config.toml
n_experts = 16
experts_per_token = 2
d_expert = 352
moe_layers = [0, 2, 4, 6, 8, 10]
router_score = "softmax"
lr_router = 0.000437
learning_rate = 0.0071
max_seq_len = 384
Below are experts of layer 6 (counted from 0) of a mixture-of-experts language model. Rows are named router (the router's row for the expert), gate (a neuron's input weights, with its number), up (a neuron's input weights, with its number), down (a neuron's output weights, with its number) and show model dimensions 352-383. Each number is 128 + 32 x the weight over its row's rms, rounded and kept within 0 to 255. Numbers have three digits each.
Before each expert's rows: "gets" lists some tokens that make up at least twice as much of what it gets as of all text. This comes from a sample of Wikipedia text that the model never trained on. Tokens count by the router's weight.

# expert 9
gets: " ", "\n", "0", "2", "9", " |\n"
router:174170171139113089118169084098134168088171134187170156102090100096166119138174091157154095092122
gate0:058066154137114183048101066160121129152113136092124121154099082147158097106146084110113132144182
up0:081072144125119133088130100145106151127166108122164121135119070169155120153145138066133161121112
down0:108125072066143132103114127155114135169108124109113155100066122145172124163132099132111108158174
gate1:076113158126072140198133155103105172163116163178084086136172126156141098151136161135140126118147
up1:124166108083152111151098113166149122100113083118105152100070102144142169095092124108163159166102
down1:047137117146146120094075107110172088133157124163126114104193109171078129166146107180105119078108
gate2:113155074179186157164125222137167133119089140073078157181075105100181167145144084148143125118133
up2:094189135108187166119117166165111159156110170150160136081112145138101143102113104114148119124141
down2:100163109136127178134194169102103144178054040174127116159172119165082124118151134089046115138166
gate3:148145091075102167101125134145160123148187124114156096067169118185124092160155086077149155117102
up3:088087124124135092093095187090191146080059149107128080106118196108135129192175078163133194082118
down3:064139132102106086144116100083145167098107122148114125127090148170140118077099155098164152100134
gate4:179120172124113124119120143113117168122098121126093138127181175167140133106088125112143076184122
up4:159084123120114068083105116145129092106159122153165120136114113119121114150127118110098078121083
down4:132135153144142083138151092125108169099097164144141090121163104132127086095151128148117145126142
gate5:133135117169120168159140130081100136110121052174110131115122141124159145080123142163056154153135
up5:138085127104151158141148121160161097158057115109130138179143099179101122185161140093155094104126
down5:122092149079137128056137094112118146116158195099136200110107114157149161095114119087129131098186
gate6:128173088120116126169145092173152096092068170160115073176133136069165148165210124123071099101113
up6:121167121106123112180102131110139058133145115111146120107126126100110170072094083124122146131098
down6:156153168162153125158130104091120104109152125185116175147121129079106092108065127104153144119130
gate7:129102113109099128114110115086166122089163107163112131125105157159133190119112128092139119158166
up7:115081081128143187163142080160169089092177124148142170140099154101146130083066142082119088156140
down7:094135132139183154149162123151076119154194150094095145142125121094152105142145123149123109142162
gate8:188100090082169130132134077069145157099146109176097082062105078126132120098097083093155140131103
up8:108166158149128138097136121139115147107074112156090072220132125124132129208134154099087104099064
down8:116142097132156152131108144107123121127127103099139076168137086140127146131124150198174087176135
gate9:125108119162120144139147112076143110078110074163110102120122086132099101225114096094174135106158
up9:153120058114129128207077139103101127195110167081104100052145167159141116185110114069078137136145
down9:094091086134095102139085104107141066134101138069095156135144136108096167122161136077117167127149
gate10:123095094105091141162112098083118134069090126113114165143203181169145129108059109156141135124134
up10:071112152122162150137153114134183128067111095156138148154152124077191121113179152152075152158126
down10:107124060095147185074140138134118147094099132090067167127109192095142100096150172081128087138075
gate11:057112111156136160134136079114147133125191100136150129175127161152089127138079029077119140168159
up11:157124099158143124142122161115123077146056153118104148163166093123150175130139150076129113177143
down11:145108070144122102111073109095147102130184081113129109108136097102163142207143152096158121173118
gate12:105124194120104108136098180120108094185094137137147089102096089130097178158100106054161120119133
up12:160152157122108062158126151078133084130128092096167097164096160103087122113154161089133083127117
down12:149153107160090104086077148110109125148086231124179115103130147114121096094151148207145176114093

# expert 5
gets: " in", " the", " was", " is", " at", " of"
router:177167169136092090101170091096131159078166146180169153098084095101162116134146092158151116091141
gate0:139171122115138129121123141147139128148155111127124111171127195129083131144066170124041153110100
up0:197050130101165120063088116140150115058151139111146133134140140082154111163115156180072128171141
down0:057156110088148139227133156141181151148072114126147178198115148132187155182132132155098135127097
gate1:097098111201124107092128198138096097189131078140097147194064099096093159119144194071115139082157
up1:184113120067101152149069116110154101182149166169190099107156103066144152096185124128102096090174
down1:161068107175089199125106135134134115140130088185109126122109123091134051140115110076125112101134
gate2:134065132132119116111148184123134202132113098164086119040154099138078141149092107124109136166115
up2:115088130085100134134090083133080067099095164178160096157150116134192146129165115062172111107129
down2:118165147128141134153087098083131173134098117174180171161101109129116089070091146157083124114099
gate3:089136166131145079155131075119133172068121086102169107162181130185128115101096111197111048123149
up3:101071122112144102068144150121222105136162144138142115118171102106098114151138101094121088132093
down3:073123126082153085135128070087142091076113177139121167057171151154107105133129146142172132148100
gate4:111129144141125122139110093099182117082094110142103157123128149091172109110137115077194069167096
up4:168152215086144145154083082168243199102106075098104114089097107154143165114135194110142118101121
down4:094110087120156191160121137106107187150118101084093109178166123079104133179133130102145144176118
gate5:134136078125110181133096142119100137158152163130164163153134201097153142132135101097159172147088
up5:132117150101116125122127179113087124170158110219076142148160174132175134125125203132171130107105
down5:109120173198148160170155114175155104122120104151147171109130116071158175110134107094131116153137
gate6:111136090124117084136097144112093118140175113207123093138094177155097115094123127196133194090159
up6:114113137114173162160109163133141110128147115130157086135152172179094158132172129146095150151182
down6:128136085108162130117149092096151138135101128126173164085177150119128157093115115152069176106119
gate7:179081095107099159131197171098142142108118113166119087106163099134073154128097128103170173131117
up7:144129103126153144096124129131099151123109102093122089070143088101110142121069102151177100133097
down7:034138104084178163106095159129152088135154168118149021111147164173130175124139179085092104122134
gate8:169113114110126206099116116109102108159169119101095129079187111151158165068128198101113109163122
up8:179099140123154145157172105120186144142115174143112170092129165136122186149169133185110050134136
down8:148147164115171171149095160090106102141158077157155180121131160124094084123167143078126125118118
gate9:129099155165157134086147099080117149146113114115084174130163132137131086146092212117124090070139
up9:096133144148104125143147104115171120115124164173189121096190134124092139138182179127109101119088
down9:155153082203077112097107141149094135101166161105125134111199078095118108175153158111088162096107
gate10:145116147159105151115108114160102152121112159102053165126153115166181134126134151138107085098169
up10:146148122162153130128131147042124119102122132083102159121136151109076122051165121183121116164129
down10:183120104086202132166152158136137074155088107095165096102182155152112071159093165114139082163126
gate11:158141137130087107147183141121079110138104163151159097155119111088181151064159162117143098108184
up11:092136112153164106115108069132086102154118126166032155132144147155122150089121138178097129101146
down11:087098109105077071122106133191134071175128105116153113087107136111124123123143083084105163055113
gate12:096081095131116149121147123152155174102088095178063094102158088118120123122097098118120151146152
up12:130065113103075137117148125126150141154044124204117143116162170204107155101105155091142137148149
down12:131129163172126174151134169122151161106083100124138150157103097118146130132058163154113144035119

# expert 7
gets: " and", "1", "2", "0", "9", " to"
router:176167163142095097106183092099116172088167119169166154097086099104176090133164093157148094091113
gate0:103127166120126151136086140083155071131160194155114109137119083168109135117135133154088163163162
up0:123110127228069152147132101156094135138102113148104161158146108121144081139104160136088171207129
down0:113165115141090091135164103162135103134150159129090100051100131083113134153171074110128112053153
gate1:064113108081176125151116128151061154139152159115085118092160075092128215102120083102135096124150
up1:086097150150101164100091102138158121121131149139091097147110142195160114137128164168118182116120
down1:097139129134075144156176128136109075140168153067085131164120075149089178154170032100111167131127
gate2:166105146123129184133111146107158142092154136127095106193113140191149070121122096097086126162107
up2:127128176084160102112116068180154129110144117094078070141151113101134147134184181107157171158180
down2:111170118109133103153134161145140143127147106152132163100136130130119116124177143124110134144146
gate3:106126080155123091173188142044115176077126135135151130151118116147171116124121089141108124143097
up3:098084114157104126087135157150107112142151146156115114049139108112136082147147098118129148073173
down3:126110169128079151095112126115202095151102139127097107160109089162125137170131053131163147121132
gate4:213105146155158175125100144096157155100134095111133131096132115153092136194119164148125114160085
up4:163117123130125148137127195103110103111129210057077113134138066113081193160130210123173151125154
down4:142114173108146066122127115087132107076102072178138147196086098136093145098148128152098175127125
gate5:137164132086123200146062142141097170118146121156196135102152146156141124113141116154122163097174
up5:120068185132152118155121120158147120145110173103124143176147161144089135126133103111082072145097
down5:155138095091180173131158147076166109115140126175136166156108116110129098134138100154089132130147
gate6:067112120143106158143132183156157140177104126175114108171180170160117140120155136138127114095140
up6:146146122108134165134061078118139121148136138094118160089115203181160110138123157158105153203101
down6:138123123113117145137137116116167169083146113098118116130149121126112119182154145178124094049101
gate7:137182121124176139131131115127054146087104119120096170132070132067097000107099177090122194120140
up7:157128098176125109114139169197098098062139180129142141148099158096143129095100128103089134164172
down7:177084168120135116087138079110104085111112101156129124140114146098116172111116110155162137110116
gate8:172120123143070113165131164181127141152113092176145098096152139118122075140093106077163140103135
up8:165084132139083140140150114080144189157109112118181127115130083130125106132143116167153120145198
down8:119146192114133148066137177077127161080074130146175121178129182108130092127117118113077131154155
gate9:094095103069146149161085097091127122129162124172122158055124171134187112107089124143231149125114
up9:118132117129139130120167082078121119163114156210119095117095086160179135111119125139216141154170
down9:195168103202137141122117120123096134158133129129129129111115123144154114168129073064192111140167
gate10:182081120162118176163161184063159144122184099100115116115178036114140110164174086123124093045151
up10:118100107160097133077140159197091064089118128132157172057086043100090142104128155088125100167137
down10:105148066150145127141183115110105135153166114188113112127142104148185072084132124200135090134115
gate11:150177098131140162092103052139088128124116175171099106138150113194189156191142155044163198125147
up11:143123097171148116141128119165115105138160073115119170136121062134034107132156143149163149129106
down11:102104133106124161158170149126079116143129100110166154221180115095114121111126158128136116073189
gate12:183125116071166104127147110178137098148143140154140130090127181146160178049140149098121093165140
up12:134091101132089144081168132109162108181115156148134104076147171101119163181126179118087130096173
down12:130102108152118116099171101167087103110143128116124114132095153127162155110105123163120128095146

# expert 6
gets: ",", " ", " |", "\n", " |\n", ")"
router:186170172110106091106177089103126152088164139190169154099080099097171119126145086160150095095124
gate0:153113155118149135062090165129071104147119139135111152193137068143121084073132162108090105104095
up0:138142081120128094199128055093153140124130115069150140117148067089115142144161131167117141111143
down0:164132141164137106097124155150164108105139119106052154100169135105107149155127128136157133158145
gate1:156147112089161157134113120144155104080074174122153129122191105201061105149094117139161141092202
up1:071115133100127119127170133097173127167129150121122127176074179107154060164122073175116142085106
down1:084131110134122130118152146101143136144129138152130144178160109132143097105140118126128157144215
gate2:141137161131112078128216054117155137098107147118108080161139194142084079127120173166161109175118
up2:184175159078130153097078135145151108117127146163115181137146127146144120106063112122096097104164
down2:129129140110131074124069076113160142127144177133126124118141102168168089116104127150116159110060
gate3:106183085147189152144099072155147164184075123166160097136134125184135089155139123125150124122124
up3:057173141125107103112077124126131166109159106129119143112136089089190130122110122127110125131116
down3:131141131195158149170141137101118126179109102155057111120071106105119139129119096109054130152107
gate4:166100125133133125102161143113101127102180143171153159125163088118098130135144161116078105223084
up4:141133087128122187123090159077133144108107076115137122096152124173115164090144148138168179143131
down4:060149137098113159105128183133163135138174067105112157106181141182127155097112144120099171086134
gate5:106146143087150184116104154143119165147138154113100143129099142106153148110131088113119126158129
up5:103133120097109110108067117110103124093165198119126122100163108120113112110098097084091120085116
down5:152105166165075096131133130120126187156142147170146078161134205088147098133115103142127168100161
gate6:114093094158130062169133160103083117133102134165150034124125115148060116101093116144115128127137
up6:124076109134112145073125068142087133188159139100128135129152165118163087214038193074134109126154
down6:116108073129150081106184122121095102183136149153181104146219147131095158126168143139107174131076
gate7:068097095136097139149080170155046094152149123108158145128193098144136169111103166110151125114129
up7:119117157127042139121165114180098115074197084091122145095122113068160138137113159110175117131119
down7:087136134133154138139111135115080120146104113097193180159124176130158133097124126088142083167121
gate8:050112110088153133127107075052074123089169121122130115150124099147102090155070131161167106140132
up8:083087155098113147131134145132110129102093126126087124120118090138136169132161126141166093139192
down8:132085119059177188134099030129082093089142077095094134166133097145062087129147084077141125118083
gate9:135129144135129124070090143166124142145114156139123119123110162200128143140105138160141108176120
up9:169139156116135107073132100042186108201105184136098090124167149115090176189165102072152115049139
down9:186124169160105112145113167172167135134089123141072097096140145116174108101164107103111102133162
gate10:110064074146112099166097135153159116108142118105111127149134211115137096156121113116104069127116
up10:143177093127087142107126177117151116194128169154112161120094196134123115173144085121213111153155
down10:083153092117106100098052127105095105149185127174135149099141159197109127175149091136111110132087
gate11:090072161110142160156123118213117125106136072110135121142124098141144115133141132167175097168062
up11:065092122144168113087100205165131157049150086126169165144098109134103129155104118065192128096143
down11:121125119127115181130109115104154086105155126135074167086162181113108135192089121071144118131113
gate12:144119148105150131191123170063126135089130097103139079140133136120115147096147076126159145125115
up12:073077111172163175098125146112189149127128072127129194152113116054124122201135180061073126135076
down12:082117095150105082090113137130127157124160126110158148070153124172094120135129081136123108156108

# expert 15
gets: "0", "-", ".\n\n", "5", "4", "8"
router:169142124119103101135165121117166098128166108206129086102100103087173063128181114145162164098160
gate0:145128114122152098170158132148168147150110060123123091133145139087126129175119142130081095130084
up0:194114127152127037074153136053130110163090054113122119113177075132148133144170129112182128127181
down0:105134102158155077129160173104180139102157083143115114173103072202144146098152094146112074122201
gate1:168185202101172151129148132109165130112148093084078120072152116064092089127133129166179104183136
up1:145087095118123176181137163085060089115118098150115144082126154156155107126148132106176131154184
down1:155226142057179103093129130118095126132108113170103129065138098154121141149139180107078173186196
gate2:130110124081100117126180206093114121161099059072102176140091102126076087129098207139151137136113
up2:123080165102155124052102087124165117129145154085153116168155140200134097174107118155046115118119
down2:140131113179133127189099128154148146127123145192109160103176081104134146197169130204088061162162
gate3:089155172118085104119056167152193183117109048103153103109160175129153181138131125132083106145096
up3:091179140175162165147209152133160136158188165066175107062142104140134147063178157076099082073140
down3:135171150102141122157103139115105151126128197080119140108115150194084090166122142201142105070140
gate4:113072110163125074111086185115150116132049153115113176083141144086091149157126110157140129188147
up4:161180100162141154081106130097101118119124078085079149135121182105140137164098131081173184140062
down4:147115037127104183225057112191078126143137096109182150168181123092114088188151121086085050086136
gate5:116120113128136132168118124113122087088111117067187082044154097113055107049131185115090176080103
up5:121122112149135150133144140116138101151125078084104149123164176126119131144173076153189159112109
down5:127158118123107115142169122080126172100148147126114091088071127102118066093142182088186153076152
gate6:164122067166186085096173122122130080079169131125082110176182187124167140027170130126058162045118
up6:105116182135129123092141118091100145097175103117115087123135128140141115137092135156040094143157
down6:092146165131144135140086098104233114076114156139127118090125144155095119137151133170154080095170
gate7:095095104120120135073098147142121216144080074103085116126183152166164146139127133134131142106148
up7:151132146140139080128129127185138201078107170152151118179062114118201157153140163117169098149099
down7:144071130067155060179093110112143170113165116154173139120087138110116119126145102110120108122123
gate8:147139096186090078146156085108147163147116168132095121089127125145137130105180121084141085141106
up8:172169174174086165114081131120138145171195148118125129181166105147069143125137100102118118155065
down8:128211130113089125124120086138191137129155144128123156095156196100129066111122130167103139128088
gate9:125095133168123114134145098128147140136109142157144125142075116148144137086135141048131143103188
up9:138143093143154122098104116099110100127140140116094147124175198116159121155178136120092183130147
down9:192177115168130080137099172085167149162054110134103080108111136160156085181088104122160168127104
gate10:097145095111136156132157192175168129114115092156099184116157133125132069168093142131128110139167
up10:096159116070110125131194145129119168181080104147109117113132105066145092170162225133118149164168
down10:101131069113143144096149118089124146098152224110171125184100140122082142087108170120097157143135
gate11:182140107084118134157149201083112162121116172119212077130147109072148161170140108114146132125123
up11:056186165156103060080109137145157112101130028079137112147118132106169079049130131181074126073123
down11:097153057150149107152129118096112098088090144106139104124106135142137135119104137126072136131119
gate12:099103103228109157128143095115132150150139091140078148082119158100123063114166089110177114144128
up12:105105157148163129114096108157087097154122141128183116086122159121133124185155170105082099029128
down12:157124139100125163101179140163100146162167126139138108124086132173157146130139120176119197175102

# expert 8
gets: "1", "9", "2", "6", "8", "5"
router:175171167138098096119175091105134179079179165180170156099087106095160109122138095160148087086116
gate0:126139110130105139097185158152125124161078129128081104159156161127128019151118139179147151073138
up0:155118103122144146150093126124136130119136145115142156125120159147107101108160130085133077059198
down0:099184146124138078113137160130090103170098128191129182134169099161081108132169093157122103113137
gate1:150127060145163151145105166143111127199132119124110109124127135132186146148120132116075088197123
up1:106093127107139146090129132070115142159132115101062156107140150125170133144143141092119105093120
down1:122092146104157148162119122182142151113085141126090080202157109111106187099149110138116133131094
gate2:148061132071070170151079190137140131087057105141193034128160145154121140106165124091081119134116
up2:067118079099150141109105172109171147113153102103109128127157147146071163156093140128134064135127
down2:093098100184103106163126128131142134077142127097114171062138136100089142140127181114092108123095
gate3:129113129184172095150090063159147184175137188067148102091099180144165086142078132092080135145108
up3:193148073128097150101197038148157102120119161117198165114120078131088176066169109111101159170102
down3:115130117098195171147135108164144123124126153176143159182117157106169149125146150122078099141159
gate4:163107095111096160067104092119088119075105166119093124107103136127118083146128156105126094135190
up4:120069124153113131109139162094097132099168082100058111158084128172114163073101168147151122144105
down4:104127119161147140099131150161141078131094125128088125149096126140166087106114115084125139118087
gate5:139120149130191144115115140100085148170124123127174152141079113127157159114134150105117151162121
up5:117142101155087157117189121168112121115150107119128104172125117096142127135093077092113182149172
down5:149110092139134230142128118147119145161138096152139138135116087118124124177116114172131108170138
gate6:168055156163145128127156106096106177152130119095154079128100125143096121113157163116108108151114
up6:113112150176145132133133148064125086136187122107165160099150188116151105169081154089181148206115
down6:065125133126137160114095098175115183169126150090078140077111099119145104119126128115067074077122
gate7:109115131093104148137112114087093141157148122176077140143154116127144096152144140110119064087116
up7:137095185132139118137163096135127073159093099120108143145126120174122097100094146078131110143122
down7:125096154109143139115160058134109136145140143123079104126110138111154082093160142148103074139129
gate8:175095089197175174151137109165148109165099166078099100147149126150113066179130140140109178120147
up8:141097125098101083100143143135138118133087128112089131142085118148092135102087095088125139148149
down8:161102140152153133130156158181081114125141115130148171182104136162140107118123159091124124106102
gate9:117115112119102086104079106172095162110101175116125128168102166168154084153098130119117116099127
up9:120125091167089160196127158105056092102180079149104154155138149120143144094162123143105094185114
down9:108129127166164136105156132123083111157124145175063152122107139061115209117079134096127115077119
gate10:158093111094186133101091134125138024122152141117158150114117141158104154046140177125095115136099
up10:174147168081144134139089105165109161136071113092120098105116138102142145090159150084066178084109
down10:161097115145116104133150190177101169107151089118199070082163145139141155094090076107077114136092
gate11:110106120134097123133167113139111122151193121128123112138162129144124108132139142154099157091118
up11:111160133089126088135144125142147102122174133170130194113172150126090104121189147079155154209109
down11:155094045153119108152135135138157180108113134195112115120126152128062139101130127143130115129088
gate12:102108121108149143119086178133131118127046083098103113165077101141112103108144083114104143075085
up12:100173164132119132090122108148163081112101176122126114157185120117142091153096180132196166109137
down12:134121152151169112173170140089076150087175107122092132137102096128058091125081133142145121113146

# expert 2
gets: ",", " and", " a", ")", " |", " ("
router:182168166098096096093202103109121133101148142193159153100075108117165118140153094162157118093129
gate0:127125107096162085109136120156099157103061077163119074172152153164110149126116145112100154112136
up0:090093166147084101146143106126151147135091143164133065140139113126130145078148117117114149112180
down0:123086064201103128162125162206140162090085085138130139107152174144112152079115144142130126122159
gate1:068116151094153107114116095186088180115141123114114122168134132089191098098151117110133152139164
up1:155102150112152159118108180092138131124160104142157123156158113177174100110157162099077186112158
down1:143098184047137128123110104177106033108095124137152121110101090126074091117113071068142112121162
gate2:147116122120116135159157084078113158103141121163165176094112148109118126107116092095105061145156
up2:080105126141114129125141149088134107160122105127180161177085171177156121117128089073169162185145
down2:115159110131145145105155095096099140112068099103113102084171142155150181124093093120110107124068
gate3:163106100080095151158118128094083156121107135064139078193100156074115199140095125114144146182101
up3:118120127123179112158151147118081147154103128144110084147100124104123134087165168147139144109097
down3:124098135134153102190121116117144118094163131175109148150157162099180109142164115130146117084111
gate4:122171137122142141111131115155144104160132115171119110099116141115186129195092174148163105216154
up4:104098071129102093110093099143090134144058083114147118153096137132156140105147108117106146145074
down4:118073107119104218120126131112167105184120116170092088160167161128172149181090131110164111111125
gate5:111135100163136177185154135142150112135094166098102156102086052119174134170129121084117128170084
up5:106136094183140097118138103146042097093088154122185161101122149139150149075077148130078106152108
down5:129117113159141109111141119180080127145148115150122110126147112165119166143080126186099063151134
gate6:184116164063110134147134127110154159143098157134156161115157090076116131122117147111116073090091
up6:117154105138132170162145105115128098070147064111118093115124107127128096092162136094160102146140
down6:109094096150119115125141098106129107142109133131101073131125076156158162134096105093152122121152
gate7:097114093119123114082161080121146051126135134127130156121114161135121158185145115163093096159113
up7:086076185099146076144103152136104087158077139171085132139091192103147173110100140118089118174116
down7:125133094188143096121117087114091170129095157164090154067097130152145118094080140113152161114133
gate8:082112134097124096151147134121092120121178164137109053157087160161164140095099166128136113107097
up8:150189086092097088141061115161170111072124144153099095090106181135116171168168142113181066114149
down8:151168021147153139164118191095106147146086173093113095085135134090126154119131171083192120148157
gate9:176138140095145102166166147123097093084095163164103101111119127191111146079180134081121132123103
up9:073075129126195148101086135101129137143154119120127194199155112117135116108101134133100092139142
down9:156083085125161108207142100131102126138202103095088147107114144159161135139146096087149143084106
gate10:106145148123199156190157168145152086146160147111122129126096138098116152088098167132161093103184
up10:063094108094139131093169131181078145184120139100078090096073073100096084111123169075129053146085
down10:169076075175127120154121080121115106118136130119157144132186094215170145133109093162150151101141
gate11:122096124123079171169163143130079103109172153161166096133152129136111126169126160070112144073096
up11:102113198134121140111128075129135118119122130151144169141155165095108126103084143124100070076169
down11:138145145090139173123091172177075137158092120112134127177158116142153128100155079104126138150150
gate12:132075165137157160085122112115179094127134151126159102131110152146144125165110123129065151144123
up12:138142192143159122173110130129115118151050210180137094140134180144068143164115121130160092129176
down12:108153117128164068099154116113163151123131167145116143107169132140111144164087186139160045156144

# expert 13
gets: ".", ":", " The", "'s", "\"", "y"
router:135148154141134066142127112134128133087187059105171193126107139122182149125080084130178139087105
gate0:111133121110107117120113100091076103140140160175149134124094135062091120142133115127121160200089
up0:122134162162106131094125176165102143134104138084097193061127109097169130173121110088116082082089
down0:155121110067147083121172170092065075177061164113196162109166141137160091075083201122129093120119
gate1:136141158161104157094166157096169123135061138170133143109082043127131160120157170080141164162144
up1:160080122092073200106145088129101181192126146135104136152128128148105097085143100110126139094153
down1:134101117122151145118152092090186129080134118088111102156129134149133095131145080151100118154083
gate2:091089121152103076128154118082110178171158149118148108123119141112122136160175118148140164124040
up2:117153136069171150156176185114134166124151142134134081112097167123084139091113115089149135105102
down2:102154135172093172142134087057135173117249124079106135080173095134159151216084108102133108149205
gate3:137099114141107142125185130193139094176077148164109112146105146128137124123104144171133040114121
up3:138176109154071116147106141084164111094153134149165127145160147124159072106140101149115060117109
down3:118101079151101175113109151197148063159086127082143111098110046164172136154186158136086121167216
gate4:173123182089126154136109115095173176091160129150146108190132126126157111131160128104157147061161
up4:173099097136050138073098149126181157151103145077194132143127168183114143099118172117161114086110
down4:129162164187081153113136155148078158139142057092146087082145134048095132146199171138142064080141
gate5:141127097139137130171104171146098114168118096078081154099128118146115125120124132124102110133139
up5:118137157117145115161120118147094116141147169185110190183124127222158160075129102066180118116128
down5:140114132096105146182162141130111108110149103093151150106135131166083149172143104141113144149199
gate6:085106150167146133118146135121113190100088166138151083067188111112144117124109153144129089098087
up6:105091116129106174141132143119105131073125152121129153178127081159157167137126115094154157140088
down6:054174137123130147060084117145113115115143087132152118160102094099076084066088126173117104131114
gate7:104136126141181119158171060163074120137094175137165099125134126214083122170128088128191126154141
up7:117175131132186095137098134082163170109118146103152158119129119193119142138084033113215167125156
down7:072126194083027180092098131121143167151159110129112128072124139173105184074136101138158150148100
gate8:140093096127092119090084108169148067195167153148183129109119102123103123133180105138108131086101
up8:212075127159174153116183105175141174071152134079138098135184141139201155135130112136099148134186
down8:134072122183092183151050139132131144220175155099084156134172094070133115114095140138175130118112
gate9:109143164144156133139142115144134116123125101165116093128165159128245150144130145123089159150135
up9:165167136121127097121148142115142167063178141115172134058151184201138110167149117122074125115162
down9:120134112085096118134122108084145098103155153143073114082154176164143147159083117088140150148128
gate10:206126145069180146170122151119141124102166123129184175127119103140109136128119110152120129139135
up10:130093161076095086168152093070149091127057102149118148090125103136148140124148106118140151109149
down10:131151156140187132136157106068103168122155110075136144075120130066132129171069142153131169118107
gate11:054131144168113167130060140195118130140121182143114109146134110165065129119116089097126112070108
up11:137176090122131121146193121130067114149123121142119170159132159115136173123126125153122096139145
down11:147095106159129094146108109126109093146096125170109136186122136154153117104125155112117157133076
gate12:090133130084152185138134106126161127112161074101109131160151176098112153139124124099121159149145
up12:077122159145122134141136117117058164147094119095109156122178121178074114138093073114159160091158
down12:099153171105107133136159159136157114103111132134157103103151175171131127118156177138134083194152

# expert 12
gets: "1", "8", "3", "5", " C", " A"
router:166170169136084092105175089098123150087175148177172145101090099106161105114137091162155079086128
gate0:139096079075148112130105118109150186115116115139193085184122107178157096121116107055111142162126
up0:118071115091087108136182111148109140142149183118183174161095067163134170140094126159155116148165
down0:119147057163076166156122178160160116104121141136123109135088106083170172107129114140119090096152
gate1:055129108210105117164115141119127141131132159128069120148142136196134069142126174147144164145115
up1:181068153155124154150136111089102117135133152147161133181145122133124114171154075139085107142094
down1:092081108110095112157187137126156088104124149118150186116118110139091122203132119124120148090123
gate2:097131103125138180098094124112140120110190151033136092134147128108160092139161086148109144156128
up2:118104126131178132095133145085137134172158134060157090110108109126054155086125144132123174113151
down2:138165092121168072137080135173101121091110110083094071142115157085135096123087108099115071185152
gate3:132117131142161129080130166125110136137129089121126146137147158140121137162153093098106127185125
up3:112123185139139113079157153170182154180123076158152166136146119136161157106179152140156173154091
down3:068166104176109118198110196086107127106139125138118121107114131142138127091155126099091162133112
gate4:149104088111079104165095111144118119126119125166152113150123123156081105078185151129059134105166
up4:115091106084141160130138166154172167110106081116094132082181067105103101114104221140157104123095
down4:140122121149150159080106137145082143109148116106131113124127150130091163061136089158111148116114
gate5:146070095088129167169107130113114170115092139153142035140143166120124132191114070082076179152180
up5:210127064155128134128163158097113083163121129137097154077114216154066046177137082132079122199076
down5:171106085109158123123082147125139145131150174091155043107169142118170135128180103110170094153105
gate6:112132150129116142097054140121141151142096187069166173095170117110116102112130135112142128117131
up6:193107117094166165177144095052124153093121140172095117162138105158105119165133215115115035133156
down6:123070108097138114079160125055107104114136137163102096141191161070193090105149161189115104133073
gate7:098124160149115122216109136088130156049107104167054071099098157086202145128171110115127139133100
up7:108141174121214142124080133170145095158143153140196072189206141152196099123036131169091075111092
down7:147171139174083178110123165202093127101160110093156108147145199183146112120122100108207121123094
gate8:130077172161118132142117204165209108106135161109160164160097114147092126026123129109147150152122
up8:110097093111098130142133214120142125151146149134136101097114149138131135136158117052073128135102
down8:166093142148128121084159164117100162186164094133110116127100151175097163125150174105174149134100
gate9:159127102140115228160160103140127134133167142168110103100161117087103151109116117112141134199160
up9:138162130151082093136086167118157143101092117162084106166193139118104122140142140091113120149151
down9:160138107104075159116156128111121140152061117140132172103129136166176098150114158168113096116121
gate10:141128118108112186125109115185110110147153134170115099114132172151148073070145128198160129156163
up10:137150108120121158112114139188146096141144080164137120156168095118138100097135126086176141161119
down10:185092153151118140137105201140182121116082136146179138102153133155135100090087111151163128100138
gate11:207097175143093119139127136150031153157124066115155107071142133166081109115100142068111095104086
up11:099098134105131123109105135111102099187149152168164113174140144187052199165143098097146101111143
down11:139152081108176134138139190173118146133174108132139103112184194128150094064114153057107142171133
gate12:141167125103120169121112137078112168139166125081092143114150126232110094108123160086134132136130
up12:091118160179186097093093144100107066123129093092168188139135115067084138132132151109117130088094
down12:185106103152154159096186127100139114160117129114129217189113171153112133158112100144146206113144